config.yaml
num_hidden_layers: 13
hidden_size: 384
n_experts: 8
experts_per_token: 1
d_expert: 608
d_shared_expert: 0
hidden_act: "swiglu"
moe_layers: [0, 1, 2, 3, 4, 5, 6, 7, 8, 9, 10, 11, 12]
router_score: "softmax"
normalize_top_k: false
routed_scale: 3.73
balance_loss: 0.00215
balance_bias: false
router_z_loss: 0.0001
init_std_router: 0.0107
lr_router: 0.000482
num_attention_heads: 6
num_key_value_heads: 1
head_dim: 96
vocab_size: 11519
norm: "rmsnorm"
norm_place: "pre"
norm_eps: 1e-05
positions: "rope"
rope_theta: 500000.0
rope_fraction: 1.0
qk_norm: true
attn_scale: 0.102
tie_word_embeddings: false
parallel_block: false
init: "normal"
init_std_qkv: 0.0264
init_std_o: 0.0
init_std_up: 0.0264
init_std_down: 0.0
optimizer: "muon_variant"
learning_rate: 0.00819
lr_mult_qkv: 0.7
lr_mult_down: 1.5
beta1: 0.93
lr_head: 0.00753
max_grad_norm: 1.0
warmup_steps: 93
schedule: "wsd"
decay_fraction: 0.625
decay_shape: "linear"
final_lr_fraction: 0.0
batch_tokens: 131072
max_seq_len: 1024
doc_mask: true
train_tokens: 1077000000
max_steps: 8217
dataset: "wikipedia_en"
Below are experts of layer 3 (counted from 0) of a mixture-of-experts language model. Rows are named router (the router's row for the expert) and show model dimensions 48-95. Each number is 128 + 24 x the weight over its row's rms, rounded and kept within 0 to 255. Numbers have three digits each.
After each expert's rows: "mostly gets" lists some tokens that are sent to it at least half of the time. This comes from a sample of Wikipedia text that the model never trained on.

# expert 1
router:118146146114129112135128171189113131113147130113128131103129175113149108111070132146107100130120119127155107125153154117112109122163127090104135
mostly gets: " Czech", "burg", " Democratic", " Republican", " Singapore", "ł"

# expert 6
router:148184134144074141139127128110142129163115143139116129117133144130104078099110150121124091068096165088157141091097136101154117129158142121141140
mostly gets: " (", ")", " he", "'", "(", "}"

# expert 5
router:111151107152132086067109140145094149124096152094160091126095178160139107105116119131136164121127119114151142085120139098068134169136129089118112
mostly gets: " to", " as", " on", " in", " with", " for"

# expert 7
router:133161122111112118143110145116094125162097159120142172106115122127155127075090149168179142102098142127183130136134164142129130149136095093112136
mostly gets: ".", ").", " but", " ==", "\".", " ==="

# expert 2
router:122149135173082109111129123109095118116106120149149152126106127149124120124158129141145139156100158131139139140125133130114100157140114137134129
mostly gets: "UR", "arri", " sm", "ZE", "avel", "eat"

# expert 4
router:118118131145131125106084120143129129160119131144152153115106155144133124105125134150147130117134110141144109082112154105121090116144156144138136
mostly gets: "9", " Edward", " Francisco", " William", " President", " Columbia"

# expert 3
router:103157119143111092097134135164116092133134159100198123126108109156118102138094126155146090136078157125112085104167135130107137105120138122117154
mostly gets: " Born", " built", " land", " development", " design", " List"

# expert 0
router:096127145177135128150118161189133136163117170136148157126124121135146156122145173130137110089099192103125118144152114116064132152148115143084111
mostly gets: " the", "-", " The", " that", "–", " \""